Experts of a small language model.
Size: 11 layers, width 768.
Training: 1166M tokens, 8896 steps.
Below are experts of layer 3 (counted from 0) of a mixture-of-experts language model. Rows are named router (the router's row for the expert), down (a neuron's output weights, with its number) and show model dimensions 288-383. Each number is 128 + 32 x the weight over its row's rms, rounded and kept within 0 to 255. Numbers have three digits each.
After each expert's rows: a language model's description of what the expert responds to. This comes from a sample of Wikipedia text that the model never trained on.

# expert 9
router:112133151172140111083123128160128113155099055121111088128099149096144094182114075119144125187073185117154150166103157104091141148159124063136092117114117164108119098124126157104134121118115111125121118082163171166095068137076201128121154182130118109171106056089209178072122115086115116167
down0:150107169122078098152142155163099172118104197129098085116122077200065141179081118103197108142155149101146158175092149198102161064159091159121138142144151113107106120143136116059129091113053104050115132149144124163099072146167130183156089146182113141134155150078121113090167127098150153144
Description: Section headings, line breaks. Line breaks and == heading markers opening wiki sections like ==Biography==, ==Sources==, plus stray capital letters and list line starts.

# expert 20
router:118123086111095152143145186152142124078107114088130154093105153137121093147142124122139101145118088074180073088167151146115179147178146110187141118064101169098169125094036108107136101143121131115158147122142150168173142150074098082084084150111157114177113090172186105162089198192136093146
down0:171148161198104107104130127128149086194120128142156182128107039136125217134184149130142110100138147063143142184137086073105127069078166126124100115117111129181180164066194141129104160102115113164123135225138131108120100112172165132129105108059203118094170120134148146085088159177080120089
Description: By, from, with prepositions. Prepositions after nouns or verbs (by, from, with, into, between), Succeeded by in infoboxes, and list-opening dashes before year spans.

# expert 26
router:123137139137178121094119143153098124109110185173130074157111100154148077085093043095136090198148101131092128135124166108088114132075182143106140135128143094155145160096125078069135074124122087160169125138153170126136145165141162161121125136132151156149145045177141145085123104159112125118
down0:084065086098133075100141190089107154143151173126128107122152138133134201185172195172143142158138094157159094162189148060131161138169102120137141099122119118170186103156083074153130106224107147107092135125168072101106097154113148051112141077167166136127120136112121152097118149144150204135
Description: Conjunctions and century digits. Clause links and, but, that, which, where, plus the 19, 20 or 18 opening a year.

# expert 23
router:134115154175141134094112131133142148095143141207123067088098157107139099137152132140117142134126107132130065128058163135110138103128131098143111109113141157116126137132139128107149090121145100063151137140126125102164095133135163126176042109128162119120112045126139072082063130087127081134
down0:078084136086103090189137136135144131156120078115089136110141123144152096080189120131130092149115115178137112146075124130096161099133134185137085130125081089127172151129135149165130161139145161145150152153148222115092136061117103149119169095111159129080044145106153151148131121143148143207
Description: Quantity nouns after articles. Nouns after a or the, such as proportion, season, area, year, number, the well in as well, and table separator rows.

# expert 30
router:152171083146135106102158154156113058100102168150101091089054107123118124152176112120164120149097188144143108118080117147106160175111123163154113132114071165127129122128071154107201087122113165074100193078097125088065168137098181081171113084126108151132086110108159123095144110131131133147
down0:094124126170106124098152160162121126125127110145113183122220152159118168159158138105091118086132182120130122170116112113105127112104126144180114136134109082091085192157161125167108138141158170092148072140144138119112122209119141154076148150098095184153150139122100135131146094107152105109
Description: Opening parentheses, at. Opening parentheses and the preposition at, especially in award and film contexts like won awards at Cannes, plus Award, University.

# expert 22
router:153121101170106104178101238150123141117137127163086086167110164096116071151085095133142084183089123140069106158111118138195148139154088081207099110116129157167149149122110145137066149164100105128149124136182113129130162161124132100114178140068177147134155066118116082075086140193128136172
down0:142153159124131134180122158103132111158133119124099121097090133106119167093081115193163148128147098199175126149066171060098136132118131172132119078138176073096098135197150137086108123084185104122082137037105143152067155141183182106067089183128097125131068167150187161125107117164172146148
Description: Past participles and actions. Action verbs and participles after was or to, such as released, found, held, raised, collided, plus dollar signs.

# expert 5
router:116136153141112133125153191097176192165129133141143127133140127147167099135110084099146093178124145133064161053095149134118141094143114130138118147067149144109153114138081095045147064149085117124126107186068166118095147185130162089126093103075117107165152109110133118099109175155147161150
down0:105060154153156138174118076084140086112129151141097091150092117105169095177124106087141099106100119147180111142104228138114134114120176123145115188102156203167081151125094198152077148152104068168067123137122145173131088094155135143199081169197171119107127057089121141114091146056090126161
Description: Digits and name endings. Digit groups inside coordinates, years and measurements (44°19′32″, 19|44, f2.8), line breaks after infobox values, and surname endings like -ati, -ini.

# expert 14
router:129136151154148124103116172090137163060098178103123100151084116203094117143181138138170131131110118154061096131143109097085142148117087094147104191192149083108139111068077146077095145153144143072146154157167155099187158108136169111066122193106152145164162112118133121154119129141103110193
down0:132131112072139153185113074165123111142120085104165073159100112104163131120139077179127158144092192118085148111071086097135094180204115127135163186117099048150182102126139096134124119032120132197191099130107145142139074099155144144154148126153152133194119147112147143112101141106179066137
Description: As, possessives, heritage adjectives. The word as in known as, such as and as well, possessive 's, New before York, and adjectives like historic, original, legendary.

# expert 6
router:111148122155129112113160092139098153049079144137134127083165048112186092158127070162112121182064189118085111126081064128133146117097156186158145173097143094145066172091080110112156117132059097148107178124182156145044152139098118128111097162070158124177157120164145174058129169175176097160
down0:139145200143135094154151077150173107155134088144118148129163114126110110104154104131128144119096137122145163105067091156166106092114179086088141153121141160085189168115082138131164122145130132065114115071093111062127167099070104158106141165151180106140136202116097134071149087118170105131
Description: Nouns after determiners. Nouns and word endings after the/his/'s, such as works, themes, History, titles, plus closing parentheses and quote marks.

# expert 18
router:178138119141128125067143127118101075150054124135146091112110088130084038108121150117119104163067189100055106145141120102172166171101073109164155183164130157112111113134110112142179146159147136122155090114061196163113143198058114131122092080118107165127101123126138135154134169176159154130
down0:140140167110122172151087161108182131141154128129156203130152108021155073131118215127124112096082103090050157145190143146095111123142122173046115137111140089141141105103112134115125145117149131114167134071167140175115124099136051148093146141136125082161157098099144174170131139116162117093
Description: Mid-sentence content words. Content words and year digits inside running prose, such as principal, moved, made up, received, role, and 20 in 2000.

# expert 13
router:121079116120152077174136119144113114115117093174116095152072114163145086145086077117120107168173131124116078170142092090151111110161176156149118158088118114123071133121150068079104133133103184073107157147098103145131118160106138186145131136122138162167142092075067116114080138134135088166
down0:171142089090086171127099115091077099180074135200125092153073119125101107132168149120091126148147127136139138124098060147088094153144179142127152167110077186119118102161085127088131157109143119176119078091166166149134172152115137159118063111091124095124127100149185154158147100072222114139
Description: Word-initial fragments. Short word pieces, often starting or splitting rare words and names, such as Int, def, app, s, er, P.

# expert 21
router:103081086142071140138133186179105116110109112162130076154084121136147065138115132114135147195080165084095117137108133142129128137194126135130124149125123157120182146158095161141146049120093161172156140124176177123135071152087140137100103161148171186174143094163184079160127154136133116205
down0:110100153117104067117118156128204142096120121131133154181137114154148156118102150125113083117100111105161144133116193104131177171171103123114144162142058166124140115109132128112097111090106094156095137126084129113164123142168135109108138170087132080082161147130142129142085166157004130077
Description: Month names, semicolons. Month names in dates after on/in or opening parentheses, like (September 28, plus semicolons separating list items and one.

# expert 1
router:136069158106141177121187088092112129189124137124084108137141109207172106104139176155118136171094136132115130073126092144106142152118139107145128169143124139152117156119076133064095108138167224107162139187143121136130058142129155178147063134144125167184139082087193091102116152105116078127
down0:157116110139122088135128093145101119139159128104152124099107119144109186127097153142108135093130139114129097163091172139150156164151103158142147099160126162173187050129142107178174104121053122143095124035135143200129098106135114096077139161122129149200122128069116177128179113082153131154
Description: Sentence subject pronouns. Subject pronouns and relatives at clause start, such as it, he, they, who, plus table header cells like Final and scores.

# expert 12
router:124071155160148127132152165171135145058104147095076100146129117122130119166123152088166093144073117171161062178064056082129141164124108101161117135153129109120151120132114103085167201160121132063061156061130158137064111101085213119151146123121149149137132117113142142114173153171161088153
down0:124155160155123097144165158145129098142160116169177156169175169145114110108112127182140081168121128185125123120122211158128174154115069154092135153147093107137137101189135111117139089074103199150106105123122146132152154145157136168129137129126116112172109088117122144098120099109160106184
Description: Election table cells. Pipes, spaces and numbers inside election and statistics tables, like Turnout, vote counts, percentages, plus words like species, Church, Party.

# expert 8
router:133128135183137074132124209193115124107133112133084100125140148180109097147131120094125141152134179082119070076095043114117105163159101130089122198166130174144124071117084140129111119131101172135136114153114182113086102130127121110151108088134148146144105074136161119068154148139150193159
down0:129129078117115091131120064146128126126108150119077183100112126140113107163151069098156163133156133118100125145115104117120070082135136157181153129117079185099199084130156079126098141077177138072056088162102130149168152136126204044136185122095175104104208137093137102118090146162126121124
Description: Commas and number digits. Commas after introductory phrases and dates (On September 5, 2017), thousands separators in figures, and digits in money or counts.

# expert 31
router:135093084121155088071154106192117164138082130098166137104112129116099106163138106083123074160134162174143112131074128102105152117147106156146124148142077133129134097105119127013152118137107158141127126104171134103145105177128132103109132124087146162176122142095139098079165150113135107168
down0:114117160145190135139079167129179116066122133129168145104137129073137162140140078147074108146184134119114116180101223109145115140099136178124078117053155105157099103117135119138095104201147123088167113127109131155153167121098080086098119154121137102100183183136072158131178076081071079100
Description: Determiners and country names. The, his, its, their before nouns, and place names or adjectives such as United States, American, Canada, China.

# expert 16
router:174110150173118096143187163186122174123118177156126138091150072216146137128113144137164110150126119172098096126117117095124153122159181112090144097127131114158155098133092081116102082112115138161163155137132141175079138116060131099115082177053136130144127103153115119109122126171148127158
down0:182122093175100088089183109157157127150180120171120126106107137151197091129112085150120182138131136181134149077084107088154154100139172103165100120125123079114069100174118059124134116139137111089171138116201057141140159116108188124108162109119106161125165122138146115120096131140108070062
Description: Function words, historical text. Words the, of, in and nouns like people, part, state in texts on Byzantine, Roman or church history.

# expert 29
router:122122109215137120104175132157042117148091101123107113124166078118128070182066172122114123160168195139098128127088099124130138138113143101169094130106109141162103049134124117062127133125127146097134064167190116141073136102113189117135078116127189129159141137086141120161153163097113133130
down0:132147162136173123151134116135143092109145128132213123165116149131142141095095117127134152141127166100102119160144198155127137098080121130129105097094118156106120050078165130104078086050141130130188172096143136176096060119124126093157205107119179133125182144062065188119162074104141126141
Description: Place, sport, group nouns. Nouns naming clubs, places and units after the or a proper name (City, League, County, District, team), plus %, km, board.

# expert 2
router:139120089183163147082149133165087118174118130141089127140100167141140097178115071147147104137116122179086076172088153129143126175129158131171128130134095125128096065115132105101071109145131184127131160122186068140131108144078088178114101170079131154066208114119153110157121115112131177143
down0:152186052107165132106140150109141111113103139112105130117151117105130163140113134165154091066150085153055186059083180127124182071164089186125092119057153112100129108093138115116103069127146128146127091149127170155143162157120155139120115134110148187093141113109169115195113054125117162174
Description: Infobox field colons. Colons after field names in lists and infoboxes (Released:, Weight:), plus capital letters and mid-name pieces like ki, at, BS.

# expert 11
router:161088108116154141123116175137149129146097177099128102159161085142112112130148091119124147146101167107116092108142121128154128144119138122157082103122115123135128124095091116130134122065126166116168142145165160184119105166095173095121118052152156146189125118142137128136128118143122119110
down0:153146132046072090149185205133100158152184113083141162147094089177181128101202091085204149105142101108118206128135128099083146124175063105104154105102113126135165107118170086113148128034170131119131106115143138105165106123145089161130106124162137123126096116106125128036116078086131157153
Description: Table cells, name initials. Spaces and pipes between table cells in stats tables, and the first capital piece of a foreign name (Man-, Sh-, R-, T-).

# expert 19
router:137045144121094075078219132151094117105113116075117138120131120140133092163158121112099104171143130122123129152139113103087161162146178101162127165110108143153084078103160099134122079118118152154129123181151129078133070147078128056058108155130131119133125080122151077120123168122107131097
down0:086165100103139114085098045111137114144170090106128097112153175169133126152111125132171135137124119096134094183150097153142136126180177199144153084151174157161110079205153149067083091120172064131175176081097092133142182114075099101087089129065147120076086111111118116089086140157112091132
Description: Prepositions and row ends. Prepositions to, for, after, during, about, until, and table row-ending pipes before a line break.

# expert 27
router:108082123141148111085125151152111156108131098140109123155126173149167081133160136176140134161118167156106056133139134046138138195091141120188114103046103122162146085110167067144126091165104150157101159151139156122136121128078129059120075122086151142175114082128149073138146141165170118133
down0:136056138132106163151132110177112125179121190135079101190164121134116134150119105122128137115177119062158064104086173122123174104122111073104103129070170128123108181085159121136097097109136140151125117110170162107159072151079110114153148134102125128147197140129173074129157119099139112081
Description: Personal names. First names and surname pieces of people in casts, staff lists and prose, like John, James, Davison, Holmes, Alexandra.

# expert 7
router:163090142156100106114169153158141115062144129158135114137105142141148098076114140078098097173117163152083133106076047133084126140130123167099147103087089077137151137102133126162122120105110131134131131114210146129182143121096191104125082130103182144172115086134113111084066133181196117167
down0:085111124121124089124150102186104163132088122125161134135117107111113131129143108105124140163134161185114108137086228116104157169094176087073108179132165066143148187112101103166100128152098141125162108137170129194198138095098123152136130117100068141102113143087113146142124091112098037100
Description: Table pipes, preposition in. Mid-row table separators between cells in results and stats tables, plus the preposition in, as in released in 1959.

# expert 25
router:149126068143155138109155149180103149109111154155065166133062127131132116163153086116182110143109154101091123157077114129121200161087150122128136170114048130202105102098136120127060130156146149106120114122117158108123083127090114074137081125112100179146148104088136133093165138111107144175
down0:096121103100072088104122162178111144120138189104131133186134163128162004128160113070097210114102188112202122102125113117115077125166122162128133094164162067164078126085214128112117151116147065191125128122105132130105140128157108176085157151119150103155146181158084142130193078120135141131
Description: Spaces before numbers. Bare space tokens before numbers, especially years and table figures, plus odd word-internal pieces such as im, en, os.

# expert 15
router:127133117165120169141150176150149191049129158072070107106068121102136087171153143127107124193122137129159121086081111138141149129159130112133150102159114127158118165112147097110147130141091131132106121147143194100169144157080144138053042151130111143167135136096178112153165107187126144125
down0:136187089165151104132144160068088150129133132130082170089097134219108119115091154162138179137132165126143058112123127078110137174136084156054079106124115115094143124112080151083123141131115140139176116147164153093145151105095108127073118140143138069135125113168119097115175119078098140094
Description: List dashes, infobox fields. Line-initial hyphens in bulleted lists and infobox field names like Elevation, Synonyms, Pos., plus South, North, River, State.

# expert 4
router:139112164180110082093134129161129166149089136112159090154127146139108104102080153130095057142133110137063114131090085078125163153139125100190155102091114087178168089134085107100062136098169132146169139141131141117085177140098188131133125058146141103180129178129160151093156142137147124169
down0:140077091190147154168128115108135068139111147137095078074112095123159115171114156119145131149074144085176168141095146115122163118168147163159081127091101113133137125133126107103164127112096139151127146166111104079140064152149114174164166090163180121088154154085069121130154083074136077080
Description: Opening quotes, brackets. Opening double quotes and brackets starting titles, quotations or language tags, such as "Rock, [pt], plus heading markers ==.

# expert 3
router:112074129134082121110118176161118179110121068153101118126158096149171099077152065192155105173103182064154122100124078092141105188138112108127128092143111129174173101136148130061164177113137204159136163131176169096137071130132108069144118156103182155164163099137206097073142109087169113108
down0:113158134140090141086105093194100112145159116113110118091110156105151181150112145129084160157198125166104146130107083131085136095122112089146198142133098126075118098106112149162186136136087106157134144092059168114131134126161177106087137077057178108108140214178133154139135107163134140131
Description: Periods and initials. Sentence-ending periods before The/He/It, plus capital initials and name starts in taxonomy entries and lists, like Distoneura marmorata, (Bethune-Baker.

# expert 28
router:194114142160125132102156163156094143074096133118117143154105152139089096185099152091077138056100155115118074150067120106147145145118140136188140154188127140126159091187080112085115128130170203126131186187143129165062145173114136099136107143123147150172072129122171127089171150163150128124
down0:141105140149109122126110089141073161097127121146116133095106173133069151151166131089135085079092144107147133069191128138120152112158082078109100084140115114175129088113149089096132112131170197088094092183120144106098179158079186138124147081120125113158107177103156138141153158118118147102
Description: Sports and TV headers. The and row-starting pipes in sports results tables, and words like Team, Year, TV, television in wrestling or broadcast text.